Experts of a small language model: 6034 steps.
Below are experts of layer 11 (counted from 0) of a mixture-of-experts language model. Rows are named router (the router's row for the expert), down (a neuron's output weights, with its number) and show model dimensions 192-255. Each number is 128 + 32 x the weight over its row's rms, rounded and kept within 0 to 255. Numbers have three digits each.
After each expert's rows: "raises" lists some tokens whose logits its average output raises strongly, later layers aside. This comes from a sample of Wikipedia text that the model never trained on.

# expert 21
router:120172124141123107112130160130151110138130185166125174107067130143124138162110096159123207117163139140083106165130108119115106124090097159080112100097117125069094121203157167156091161187086133
down0:157095124138160170170183131136075132061069139163097121119147143152134175136166080119156130162176200136113160140139092147093171079112199125228096108145116181179126196104105187123114127108159113
down1:083133072142188101102148123073228060118089109143173122087106152125152160068146130111167177143169124155143162162140124148126168127131131121133101101084149145107100136123125114071097180166158074
down2:089119115115106105071149078172134214120099096115142089157150152098091123200163077155095051167126126142152147112095096145138090139137142122134119122157146103145156119139087153139137091177154114
down3:195090144118131135147186147174083168127150120087138123153145145175144149103171124143124175113116103116120142137097111101071126164156156147118155124179107120151124110147136123134149092164096128
down4:097097149172132158133097153129154152138100149109104129116108165100159169056125139154161131098066125222132150142145121122149141108101162116170119139081136104210141064129142119126063132069128105
down5:149160120101134087153180108117153130139125091062124163182187126166069143128088126115023116160100068087110115083112115158139112116168087108098131122128167133092126170108080147082178184164148067
down6:128161082145136102074106133159117152123138110153130140096146144141146134118118149108100178151156197167160110153171107144137071142097131120135129135095126147176121173172126165106156172114147151
down7:133154130111160145087143176117084167162101100134170111153139157127130125153103134115107201184050157063117151105098109122077111182148122100102154071188090048118149134135163100173173119118056156
raises: "-", ".", "–", "-D", "it", "and"

# expert 31
router:176159123142102148141156136109175136078145149113126102097075133168165147145098142173094199140175171132054166120103158149054115170123154149128129142120073192064111073184179093116163107148140150
down0:118124159095155129113143167132144132111143178191128116180114172105110120132164100175078160138098109135218109045112093142166138132204178137143148161109079124139070143118103156164148101098151104
down1:144152101108162210140100159120086131112131114155139182113099077089135102085103146153051147128096143121143078157165135137132158143114132168069143106133114108042119064172122156123154061055149136
down2:107127111133149078184114141130119117093117104119105093084111122107091120223131121154187100122195090121098128114157184158090108133128139093139121118113136098068134108103131131183135137042032150
down3:129164078132151103162095131174150110135124093145131167150168081094107100082113151116126097203162070193140092090109126106134098138110122151153121061147104112086123107144113129131105139081065147
down4:105133065142146123102110059149145170159113134188066160186194141169148176149148076122109097149146142122126159141120151114131139142128153137163154084142126089158137168131155083167092111147117150
down5:162108107130143116129112115122136119144106138152136136125123157122119123093101079163112196143101067122162082153118156083121150133161133161087151152112153113112142138135124106090115117087151121
down6:151091111071131098150134095108112110168169210181111108137114148121087104148153103066134192097071102096217122120143122138140097148108135138165106081111113117114170065158153137139137126103133167
down7:165131105108100130105075067121100150139124126170159193164148108110141187086121102132153109111128176142102094192100110118124125124114064127107110096161146101159120087190149135189141145127167129
raises: "el", "ro", "p"

# expert 15
router:178122151104100117118142137112152102155161169119098111146107172128168121142129141162117175145141108147081133187168090156128123140106093101083154134116092153069032093131139095137156112105182087
down0:150139140124089117141137115195117132145172151127144122142124111156157101059103138158103185167114151114116094120139138082161109109129122130121104178103096157125136108139109097194104189154114092
down1:183122059166145158102157158150111102164179111183103088132094205111099117111111112150135125110214115137115123151129178123175151086172166165142087121119154160064134171087079131136172155138164114
down2:148120137126126209084158120026074108129071125139144168145219070105147144104176148138085122114146094177083126173060110121175125149183171119074110124134142051147121150186050175157099160103167174
down3:125086153116098165129186080101125115195174099132102130172152122093128084119108113094165158109168155183097151147124165122166123107136151122146105148143095095149142142130154099144172106128106104
down4:100126143142088029119146122154092123107172155092087123133083074124126139111105127072112102141095101143148106119137193153086158136126170159111133196122144176138139123188091127147109107079111121
down5:132107092126180208099166144152114163070106140147142148057088140143108105073170137109064110140146112081065152128131124124076175164075109122132122120133112121141136083128127137128110109087142095
down6:144093126133168161093104168145140128117139151186147143105112196135103112101101098175060069125141162151126165113107119148152184126135123120091101132094129116121159084097120135109141150141138164
down7:157068131158109137131170158150093155106127105196081122085196143129140099132086122087094124137113120085122124141135099144090068133117145154101145083159092093115180139103177132133201141168115105
raises: "es", "ing", "s", "ou", "er", "p"

# expert 0
router:149131115140064112163099188104115132134201141099099134081134127152067080120184132109110134120158106143041111168098119137103152120084125114118123111136058140094177089121146147149098148135114180
down0:123182037166138143164136046145121109125123111119103122123108084119139082121144087068073179152151123163167094128085124120194110100131145118197112148102135095127163170161087117090111089166077092
down1:151119125155126179122137147104133170086117168136128138099136173107114183203090114151094122186090107167160130145087098111104117099097201122140144113131095128128113140154120092191131067182128073
down2:146104125121129082092070179138135111139103158122170074117078109128081132091099084109125156170141144125136097151107142088068107134153160104121105144155115162157130160144061171118184173117069076
down3:127147109108096060140126145178105133123144129093093143175138123145126136135165142146092106094116115170066153141152092145107118149124141064121129126150080157078168158099130150112140127100180141
down4:113126122063097078155128105062167108175105153186126136149123124135156114164189137115161157152153118196108147157118139142139146146113148078105189170089087124130164112124132157139119115059133182
down5:152075118096109101048117124145107192115138094108189059089108113126113156116113163149140105106177119132058166154078133171122159170093138079152118133106189130067166115156123124112161158126176143
down6:104187180118105074143108090142094162074162146133110106124090138105076142120110193108125169109114096168079151094097120165178085175107109110109099143153119139052139090173162112095089117134152074
down7:140142153145092101195160132158145159115158155099087113136133139096101089144181094134180134076163115120073150171099144129099135154155129048120109142145114097123168124050119153098086052132100118
raises: ")", ") ", ").", "),", ");", ") |"

# expert 8
router:160187132064149106146119167053143131169124094141116105085123107128186105158095143131126112132107150136085112165188141179092189144113126128075137142142108163102104069156136161116126117163132144
down0:129073145074140127090157109130127087179121133158157109151141111122098148124157139090150076114112134124125125059169120187139125145148112161085153109095148097131125067092124162084154120116159214
down1:156121163117090097109124105118098137135148118088162108107184130062133091128121128106094158092132155192094162139079142103141113116144135127114113087106159117117100163078153106154157077139134077
down2:181125143130138132100137050112097134140135094154165196083136154132139164121123133161128181126185168127155111135082103156073158129147122051104149144128116077107187146132150079139118066139117141
down3:153081067118150110126167120113163161126101116137189148120121146169237121102126125077114145115106107115133143094141130092159136024149150104157151141091178087175177132152124044144120076115094162
down4:149124114084161155124123135162076064131107183148091095114090163150075106186098167149110135130136106124125174180178153166124139120086053058131149149161145089159092099135075114121152159169135144
down5:097115178122170152131112157027129137139103126100142098099098123111146141115114106093118162176087093194105121167144123135132147111117121141079090104189155082102129194178150125108093135101055163
down6:141158141156047159149102162091096184129183167141093146142138161125103094166094157163134161149136160096084141141100148102133126121223190156130111136107204131123133142158135140145116161117090084
down7:156155141136155120083097136125107121174180162128138124146168152133108052119128111127142110044158088139131152133131153105146074059084141191038137140127149085139107177068105121101139149128089130
raises: ".", "\n", " L", " G", " ", " M"

# expert 25
router:152157144107125187132155126079142055174128134082094132062108126122119135183134128141110106158162182168073130149161086144116154170119148155100094162158045128126091120175153138149131110118099129
down0:105134149136149093079140144117202204115097133148111121142128082134148137123079142084101148138124153113153178135111154100160213140072088104179102124113075121081109113129102077117136112091105120
down1:134131144132165100096169059116074078163136173142068113086117184126119104113169132126078156125104103088153127110113167110170129154082094121171137080105073105132162149154092119118118112101098148
down2:088110122108096135107133170069153117119123147141104122082164121189155128147172087147061104121117139085189141112121144067154089093117139115119130157143174172150173109193145129127141151154091074
down3:106133096195182145192105196116066051123111129125235105165105083124157098123135130079089162128123183117179125095152149136122133065152105152130070089152103080139107112078146131115127092113110089
down4:137151162141157110136153153137118197130162074143171130070110137104065060100090106107081132137179106147129246061173107158116137140139129107185128137061153120113147134164082092132101091170086129
down5:187083096121130130175138122106150129116139196103124123110150170129128117128107153087107164116169127063089128174116151102091084104157161077117180150117158132171143077139111094122130138123118155
down6:126148082142185192169148096105179089194124096146116134155112193116084159110104100137107090166098043107146174173155111114140114148154148141069088143125133118070092121168201162113119106152069123
down7:121094105121125149195132136151145165105065091133126115169115136148124151138099093137067141093124038166112149102124097204111148100124102096118080165118136134130167034136165093113102136139113132
raises: "-", "1", "i", "2", ".", "it"

# expert 10
router:128122117103096163120156146145110078213115162095138182096135126195178120109142144116094181124164203149088128153107175137172107128069132192137113125134101150056150088165127143106105154107119141
down0:055132131135108119171134133076192068105126119152139132083101165129138097105136106085099182152090149132144163070183175111152098146118101119112128022121136115122140067104168173140173093087125163
down1:162141128171179116090157101105132134070087181128126124115062154064128124101123106133181162122130090172169170160115167129169157143186163139091127135098142111205077139115148085201092117112124145
down2:187134135150133123148110204170086164166094118159190064154159141091194156148132197139079139142177137102133147080129136114078112149095192142106078128115173069134125147176115128180157127134073101
down3:105094162094149122131132084145108152099113117106134093108114119162130083122155170175163141151133136145134174126070093074154136086153176084192127098126154117130108148138163103123134098098098082
down4:104137190115145083136127153066041110083157084150094116136103143070143119128128074120146126162124078163155122095139186143133154131192140143126084143069176139184155154091189118068079102157131122
down5:111144131110100175094119124145133112152174118148149174126111097148084091145143103093142173109128112127133112120100126137127107133152147086120140132135092123212082108171078091162063107071126183
down6:135114134142114155085133100170144130157101109104138173081065115136096102146153133131128156098151182047129173105141089184183103099165087131160130147198151132144147150119185094092178109097139135
down7:070136121143131167129158103105105100161178125083175137136086132130164146169145181108129205143124132143153184164087120128148122130142160067162139073080077179109115118158126115157103126120076136
raises: "\n\n", "\n", " This", " The", " In", " In the"

# expert 9
router:162180164064093102117152145102162060127193168149127133183122185091133130171060136135140149137161107111096119169130106134131123108097131102160127148073111113043081101148129165166125182178129144
down0:106137103112097124123129151210175148086112155094165126167142137154134096063071108191110113102156122140102118147150176132090088110122143125177104133095152184144129118124174178144133121103121121
down1:184127127129091121191111096105180146115114120086077148224109144150114102063107141105148141139149132152152156069204102181022162154135185136143107098090151137149138110055084102106141139140150164
down2:096114097145156163123180049104209159113199159122113208137163135174171113168180183146127116163143196103085119092188123141107160140122129096185156132105121174162125129161134121175138087137191039
down3:125106056047139158157170117082129098084155078155090116119109150154059130172138129086147130138098148131168088091139151103188148103110179152117135127116062106147161156048110120136137139071154104
down4:056177073114091135086125148105133117114126101129072132124158156034147192108124183184135082084144143093141151129138137088089148111147111180136098055166156140137089110100164122143149119100157117
down5:121099098132093113076139181212142136056086136139174112171142079168185175133096097140113133121107100134163107100080096186141085149087141154133146174089119114133091175167160166069103142091142118
down6:077157137087113127154139087091142121120100112119097119122166100117109154128179121152145099145067153188131124150104074141139149095187089132135063149068171120089090072070083130156114062128129135
down7:144124128159156115165099117123185108102095072188142187133155107159141082157124152088163134116144104149168135138082109146141113147109117077193130130088131125163112089120104167181151101084127090
raises: " B", "e", "\n\n", "\n", " and"

# expert 20
router:130185202097086126074142190083137130117101131165111122144106113138093134126138134187116138140200184157041093109103102147131144154137103159134110108086128148124132104131087113133161164147077155
down0:119132097119074111109141134112133164140139092138126095157136046136209108153166057115053191070133120163141121139091109084103101126157141136104145101087187108181162159073117206161083115087101148
down1:140102131095117078146096154140170109099075106099111154128087098112129122088143117130080108107109147139156147126085150153118179137187141129142123173196171183122084160127146095140151112115219133
down2:131059139112114107149125189147103119159135134152153142145129096121118097096152132080136143111141097152130092137134148107114157140099100183130147084097152143111105122098115105105111195096128153
down3:194142133038089129178142111124092181128142169137068206101153122047098098117066160100117084125119186145140118131128174079152135130118081105113144136140155102150142112076163132133122131104137185
down4:132094123116128123094076029140059174033188136078141106153127130078115140194158125084131152145150150110128137110092085183153107185135088102148120147093121106132075062120104108106105136138134107
down5:111130130167089121106098139124090139125134101114107133138090142135133161183097087118103042136149130146099126172094186111110143103174153120097186141146152041087127096172116127136110071111148111
down6:187120152143109112172136145138107159074161168150124123157126172107135102145100133154081171156178220070084168146174062158144138091099104084105203135130159112126117116104091133144141128113122105
down7:144163074134134099143131129089167146165135107109103129148125103131091167163133099178108085089163169071130135134081108101152170109124139118100140163134105071183143102114140082197099148123138172
raises: "g", "v", "h", "it", "k", "o"

# expert 29
router:157144136118091178102183152123122100129155135136105128121074160130139144132169126121138113129136157148082119110140126131166155117097166159174064188160066156115095101099152098150156158126104096
down0:095178118133129148056097132164112116143148093076158135098120100106176140149112102213140107066146112118128126129120179104112117132117162130159140153164191114097105107156113117103134095143171128
down1:174123148123166179103187115117173134149090111138147115155120140168222134189110200092126115186147106143127121123193152130078166134052137136119145129107143121116182105114128107145107160123153128
down2:116154145137158142153150161108135088160106153117094099125112084146128136108054100146124141111162129140105125105112136171126128117085178124068156117118124111104127208120108145175099136127106126
down3:084140117127134102197131109164176131136153120168115138138107098152134194110070193172146166109102125198134168107141072167122138159124141192122115129102169113057104111093124074112089068120120096
down4:111125097099128151142112175143155203077161168164114111217125110138134155146126114144204070128150112104102080147091178108079114105115093049121094143133119177180148161077132129185107109118125084
down5:108108190131079176194146147114094121146096141103125119134129073155141126154094151121143163097146143103154129146132114132108125127138121170070148154124141135099094140129072176118165170114113182
down6:113130146134135123130121133167070115140110107094087149097133079179109127117115138092124171140145171114115103130188089109134101072133144079179102109115160113132109145106157174106107119149173125
down7:191081111076139069112081172180155141188118107165149176098149114127117127185112167111091199113127082115205164112140158117125138094062113121118127098136134141124188133098123114125102131179057187
raises: ".", ":", ",", " to", " (", " L"

# expert 4
router:109127153143080118146185153115089077164181121184136162122108132148078127153111161120112104159146147105090165155105120161115142105124166151153099095107098138105113116145200180165202127107052133
down0:047132139160094135105161121126113103105108158084184192161092200157110087132152113181046144075092138098111173128125174111106104098143173150171100096153092155149117137142126164171132146168226159
down1:106123154139057094154147168145127152144086135209093148127131206136165141155166081120150175138102115136112110136102145149137158121115125112093179125149095141178110177169197140135183183132066126
down2:103119146194092114092142131106109161177127185152114166104068108087175101121140134101149111136131113170113102133085161158094136171182143122165140142198132106074104089071201095100149183102116088
down3:077146102139137121106143156110185098103095165131075157101129109058122114098132137106124150108151083131135134144166138162087099143111085147123098116164140136125158119146128103058106113111085188
down4:103099185118153105176132098164135184099119127057136176191117114143101165153097086153134115175100124120139115131111110120075153129082075096111122136138071126116131158150157145160053086138113117
down5:105123200102115129116093134087126103088172060162129088129191146122138157117143098105118194150123135068107106116095158083079093109090141105111088125130116104061154118082151162135159126151107089
down6:101130133150135173129108106156088102109127091128073147154115139114132132119076133136139133151174108163132152104086078103114155037100112117126154119142167165154121096098109089138155123134095099
down7:119171082132108085142161147130129079135111124074118089118145117194132093074145183145143092104156076133126116190085113158129123127121117139147113137135132089118121142205141090130067147144113150
raises: ",", " (", " and", " first", " ", " with"

# expert 6
router:173129165034104150139181131132133105151155149104104138099122143157085139176132133068142092143147126175068145226127102139145169101087147137117144161165082141070121113171140157196160134191150178
down0:108173136162118155107078113174134135119149159122152119114167189085137108178152102103215101112127152090125120143114130158108090174106106151116114151192081162167114116086115141080112167086114122
down1:153202143097132147091167105159123147100142136071161162135126184135147121125178094092160125108170107181105121169102174111134126178185107134132188112078167136161108101159122158094170099166085140
down2:060103164147147094113125093126173138123164146099082158136097085161096117110116120168122122139125127117168131138144162168164136107106116156108156129135078175115124161137123101091128116106132092
down3:191163094105107128086071107174140124138157119096103135222130057089121172145097093098138115143079133102089124111132164058156115101164160141098128147175146156056114086136103125149101127163093135
down4:119121141153171132154096135147153149158115092164159119065132120078148118075135098175153073104132132180192142119161060137103097108103130163111114139086058124114121125126141157142137115133102154
down5:126059085109176124071084124126169211116164147156165126127092170101149110092159137154162140082162146113120097085132145065114126092123164134116160045088136091149132121121149153161140121102087150
down6:117107083130200162124107171148080104156133122123113126116120128109141110109103188110088146136145136094068130078141118106141066131160133065148122157159087091126134148121161041091154125200148114
down7:137146119068107128097142173138123142154189151199142161117114182091156144170162120067137079114163161116162142127115219086092174133086128118101128073149098098104123164100134113148104165084098102
raises: "em", "et", "ic", "ap", "ut", "al"

# expert 2
router:173133116075087153133131112106141115147134159099129157099144145144121093145116158157151169102117184190045091178118127166130109114068158140086172141139122177061134110175136139143119120094105174
down0:072124102146117170172135126181103169164138085096191145114133096142123145071150100139161209102120160127126125087106112180169108147160149115175080165145128160145150189118078133114167102101038147
down1:166132099106119179186130107095137199128103140148136124117118143144103128127146169206092200099168175105157133195106132199094155122172158099104181163126131127128180067174096130101133118109148093
down2:114150109114102129125136101157135115143188083137146116171129152161092121126146161090189126147149107140160078117131121114194152170152135165133127103136141128087113096066132111153154159096173145
down3:202143124146161161137142139131146154108188073163076145124193133153160109145125081134114102091106183109105102125058101069149128101148114165176148165102134172103050122156147120087128109141158114
down4:132134148154123149158123110126146104095122142070178111151128105130150137122130100142128146199138125134150106133100077080059166178106158208141116156115158109125136170122157125109195085141149120
down5:125124158139121124106158121144073143123104135179085076135169109198137083181091126119169122152142094099095126074109078104130147093111143108135088074100152133125139085164127134143168126100132135
down6:069143165131141121110134163118122134107085114153186111132078097170115102105114165097138106111171114054139130117117122157145112099118063165177109130075150088068109130136127140065055136143151114
down7:130170110138171141105046101142138155137181125024117120219170098126125155122146118152144125080112093115159150201172175153063131168041132095132159076131156207154151112145116056144130121136094124
raises: "ly", "-", " W"

# expert 13
router:131214107096128087121094174064130090102082095150145171133072103166112186160144141135097163128177142137126167193097092139100172147118143139100179106134121158080159105194179132117077121147061173
down0:076108103093153123119158136137118105177088122097176166132101133079130164048116108166167091072066116125099212121072089144139099104114157144134181080205078107143091153105185167090089019086113151
down1:113110086130158127188145111162114110167102140103122064169143118138111138168124102130141149112150110141116156183098175086090104139116101103092130167171112063131150130106075132115130153124173110
down2:063182104137049085115115174133145155108119063118107178163129121122139129103138160075106131159103123104155140117143181147160128062095159085137160149097112074183179146158155139187101128128099162
down3:133165142112146143135159110180163167161151146090139083121139147107120123100140116142174079150091121136127120142146123121123089179129121120119106123179166194144104136097136173102109137081166089
down4:120147159138121178098163138165125136108188103108088136162070144104114142068123138154086123114125149114154144091149174133154077091150158139154129109145130061114115083097129128105114146093120157
down5:109128097166127101129064138137083095181129061128173123158095150095114112116095133122162121144114103146154151134080133136145102154139102122171119082110160151123138152166080155147119100069161146
down6:147159126082137125161127095151112170122143173143174122171100137087185082138116144146134111082131124171126143172164105118158128079136130122119070145181117088161119136148097135048170117156106139
down7:130166130194122081101106096116125143150114098126148101109143169122109121131159105105154147098078167083155149123088131092121131081124122122114135105139113122108189107084126144100094087168132097
raises: ".", "m", ",", "-", "k", "p"

# expert 30
router:191160148092087141149156172121183070188111103100130114080107179164130137112136109161128120128117126172111147129122087160129171174088152117132156105117118139097071115117146140155136109169111109
down0:110169149135101111144089102153166115143159068164133136125107108122132142130132103061180148106153132092156078130216161163147151177103145118088171105146131111073167149147148100181143138162126151
down1:092103163152059113110152166083134118148119120113112111150096137156132122105140091145125099122103075096076156129083216123135163143123158102167131088120199111148138108144163083127122120150176121
down2:136137159161145154110120105144176093127139118149114115128137104075131091102121113108158060108087129096143113126120207138086068130135155144099103164164099216122139144075211152131126100094148136
down3:134094161081136125153116087124062121112160143130157125146130145105126143095045154142110117118114105173143150114102121095161086119144176120137139113078114189152158130085103101104158143172181120
down4:103125178130140161155178145185144110135165148147051106144146147127089075140115109145131147140140173188117162132105174129171109123145064123087158141115103173113141114135188099128126131137112080
down5:136141120162077108135098136151133143159132143129150068177103201123119123173098144076133118148221155120091121165112120101103167185130126117080118149220174125080158076137172079087080118153134136
down6:058121051117085095127162110121180138123096140077107180116165128090155107151115143063109111145112106123089076130110086128130145130109139148151161112134185073120084173155105112122104086148171160
down7:195121137115131139175159159132151093105134161164126123152089110130138149117170138153105172134150107161125092156110097142160135101096147113092186129123092179091077102122124142121137098113131188
raises: " ex", " ", " over", " end", " an", " all"

# expert 3
router:155175169103109084121103148067147081168134166130156131156069142145061138152128134119142142126160141125053169144150100143132197127071175182101117084106103143102149137132148169114153187127109170
down0:126134165117125152125139158156159110171167101176084137162161169171128181124192152117114152110052146135081093160093131122129138169131174121115052127202147094095179134154182150149126135142145101
down1:097100097071124106041124157140139107181173139155163119178128135146170145049144136098087129143106109102109129116159149113078072066115182116118127114213135074168155133125136128128146137118099164
down2:125207150102124108166155183127140176118175107138088111082123135141140115103143117092123153109100120123136100140154178077079130144111161142146117144131105110090154103052095101061119120159144046
down3:089178111144132108126129179076089129145078144190149135174130133139173143131097060143205145097181151126120152084055100116112124124083134119150172137155176105150110092092105107160144096122070067
down4:065118117078115094141109049119062145127107175162113175152206097091129111199123192129121124110124126102149142113158104235092096144117126133118091143116129109062112127120103134131137144121131129
down5:136133168055127133112126090145090195117176071106127159140125139127089127107148107120175091106138137087160111149082204113096089056193142160108087108147146117090216182150122095078157202105092082
down6:132159180141107084135163115126112092130114102140111106141133123106086118126162134083194118132134124170119161142111150130102119115111100111146117098142040072104102175169160109105153142124164156
down7:160147157059135166094117168143145158113163166166127165172148169150110106073149100120168155062150167116081105132114117145109146115132119113155125178102046160133182201098128096039134144119093141
raises: " B", " P", " L", " S", " G", " H"

# expert 28
router:168119154092081141082151152059189123151117096166119127087077132101078144191143107097158198155115180140118162134093097145106115114069150150171114143097071144133131061133116153116163186090141160
down0:168153151130108122124186148144116191123147134099150160123133115027155120120060111123126122140109116094177138139150138113193120158067130155090107161140087153190141091141116114142220108153058121
down1:165127144112138163157120133110124179073102206130114081162087118117066083087137139148138070117137165098079097159150140109161192181098120177143072153147126072151122113092085096105108123106092145
down2:154143094095127163169159171115176129119153128149149133155099112123149173124144080111113120137125095118187142106092122171177105097105120175137152143108075143191132101174104098145176095097192117
down3:110134117104144084176132121164180078127155154141124187113126182114138169144130137078110116111146165157149148110119116133130089179185098111158100117120175112104136140114144088189067181159133136
down4:162159081149140103067102147105095079122098149126111173158074152155181168165097110161040166212149072142097161098143115090113108177100088162047124127129156125089143091085170129123126084121179082
down5:149126151080114125120137109141148124156114125151129104093118165136088116152134057067123117094115122101160154170142097117107140156141146165084104158072112083131144173144112081132102181123139054
down6:121118133126112163159128129129167167090084106097141148061106073106189097101090133178135135092128105117143049073108129155113192057058105119123057117104126168084133138145134079123089131140079170
down7:083128090132158160100082167137103115130180117093107131169143116081157120119147061104141149096084120091099114139128123127150092088189128109134182100154113149135162145151178142066093189161158075
raises: "1", "2", "0", "3", "4", "5"

# expert 19
router:133143170132133085123101084105133068127155113122054108086095186122094130147151156103122130163150165150069129165112107150139099082113146119067079111099118185090101121114158138178132092122110144
down0:153166151128158141089137205109073118121150113143170167152140122074127139073093112125144167156088145085141147145128128188098077107170144193110168135143113153121074142092125105143090107095078165
down1:140152137168122157147093124194152148118161111143092158148127072135155129134171122053132069174115119138105103176146171113088125113145128138143151116070099071103164128071087134165087086117120117
down2:159141134127104205165104148143129148150146143191159091121117135128175115134075093163078085120177130195147064129187078068095098162073090146126141145119128120163089055102098113127119159150160135
down3:160115134086077192152166117140133076144117155110073162146168119130108146173067111115111184128211104106192100140135160051191111179104123150081126163158082142137138141052114122132133130106159074
down4:127120113073162099156152210087134093113129182112142114105139149122169093141095107156150103113085148141108099109131124163156135122183125138109162163125103161055164095148172095108169150098159226
down5:132126129157135133144119130125135101143112077086151162168147095119133108171104125143131143170125060122228157122132187154124066146120106158035112195145141117203176131121116185089135131117084129
down6:130168142063133182158137097112102090151126119148161124123108137138155166112123180154103141122163063168175150144135049074074111175077160159113081094143069125077153130123130150120085155110113174
down7:150079136103125118106136150151076146159190143146116125076146057131100095156102157064073140099072128150163115099100139097155130110124119149157145124111130129190158164138148073132161098135049067
raises: "/", " ", " and"

# expert 7
router:128201137079054132118138130046093113147156156175134128127147131161103213138091116125131129155151155191122128139118107157129093155063153125090100223099144160137141041168099094114067167123117100
down0:119081149121187202133108141040126123116075160169132117213146140116109087115126146098154125156122169187123097117097119121123109158114168110140166171121166171119129131110141103140175158077137120
down1:093186164145134119144113120097127120100112158163107171181120149144166092150133070086111187139175100158083155136178118116103118138171148147085127150143158099059121177110103127173093136104092193
down2:096107134171157094103053118091159129153115097120126147117108072140156104152136098122121072060101157176149123119167168192146053090142097161089126136127062122163179141131078112115135131161113186
down3:136177144138109028177097138118134137130148149119114090087104170127107155108101117110135140173120145126117145123103120156135111123115104107083135145129100091081087079099089152114124169088158112
down4:122103034123100097146142190127088102131140113126139143079126124170138109089106167142095077121106199093151126128121136120155115140177150083159172171144078128123111075099126094147142116177112147
down5:106108108144154135078127139132121105088112155070120076180152120134144143147121116135168171114091133106151171145159154136149151130083113126111126110129074118120106135127153139061126115088077096
down6:089134182143084133168102095129131157058102189122144119164102136083094114105123154126078172054051157097195114157075087150119160119112159084097108127110145175150081120157100136116157176061117187
down7:110120030113172137079188186108170174111140184120073132089127125157125114125153083114159104119108192054127114155224131142145147121103141147190133150175106128150132119049182158152109102127217116
raises: "===D", "-", "|", "===", "1", "===P"

# expert 18
router:158122164086108135119153182104196136164112152147084139088076133172097110128101122157153157220156150163050168137141125170094110127114187142139141131122119135090159141094146140079147143124103132
down0:143146127130140149152174119090165081087129118094108129099129124074093088176127158087089085124128133107156157117194092111167138164065156143092117123104106098122133150137106138171141087136100056
down1:086176087138153142081171112139121138171132156129103139073151159129116139088133148109132101172140083128095112097116090101133112128093133102135144100150135091131115108149125122147106136198175183
down2:170145073138115168101122168125127186140132120133075193122110087131131159089130123065115091144144126123131133127135124067126113148125084122193160163156131118162166092184162097092176183172091083
down3:096159125142075165152095104106176105147156102157132069123157169140065155133186077088132151109093156131150093181132036115129077087156162146075186160164103098107098136134066137089131129120075140
down4:114153119152098087106106158114106096137158162078130086160067148165169141152149151163122142192164100084101154186113146136115084122150128125138163103105082158120100190181189123125047147155144117
down5:144137111077125148113136098157104117121151124142143166067126099095081116089165186109125145090141080150086184137124109102112079154126144104156115073094089119093085095151108150171115108154097119
down6:151125148145146097111141186155140106125151144080091105111124128094105149173178119100149080150139104166176115142183136102123106094092132128119116150089142137120163216100150125088098189154165121
down7:132156165124136158143130153140143098203102130178120125139145106114126179116128205128109074081146139190099163130162137195065129117116116116069131088171079171143160103110125149164148128106185110
raises: " and", " of the", " of", " of A", " of L", " of N"

# expert 5
router:141164165064099109082129135089133115148138141171152114105080189144149134140087155128149151126155120122144114125126109172098125175059189154117130180098132142121143074178144135134088125131101093
down0:114192092138109110164124137114119153131095187163109119081131152057109134094144123185106059135120148127104078104092140151100102098140159135069148165116172118145107132071178110094081190116171127
down1:112093127115083116122092135094166152116090140187149189142098118154140165109184184172151130145076152150074138104166153187140114119127161175126198188111165113150169121069125205078166145102117150
down2:180167111096126128184114108087122137137079117115163131216108119133172096184185195183103161125166157080138129124147211052131129105154098170143104139164102209143134124070097100136170050162122151
down3:107094087146170160148165125092103169090140145138101155147109137093132112073096162100145115167126152119170133123101072105130134128200107106118149157080154112144156067074181064109068147140185117
down4:144092098147123106102117079153147163142140127137147069090139122109079099181117152131132111198070109137167089138113112126203158156111127155145136123153041094109180104173134108161184169136168106
down5:167139113106171138151112123137131175150125105124144232118185156126156133113172108112114116147089116139191109089112150118136087115100100155164161109093098119089162148136129137196134161168165110
down6:091132159077106131095121103144123159123104157149170138089121098148149130168129125103135119156139188166108130179073114062157114082157119136142098225103159155110133147158132058069073114141144164
down7:160096073141123144102108168134133093110083113121144138113103094163107116100126153099123127142154156131166060159148172151177138085184144136140144101204132071101123113149168170128130115145158182
raises: ",", " |", "\n", "ic", "."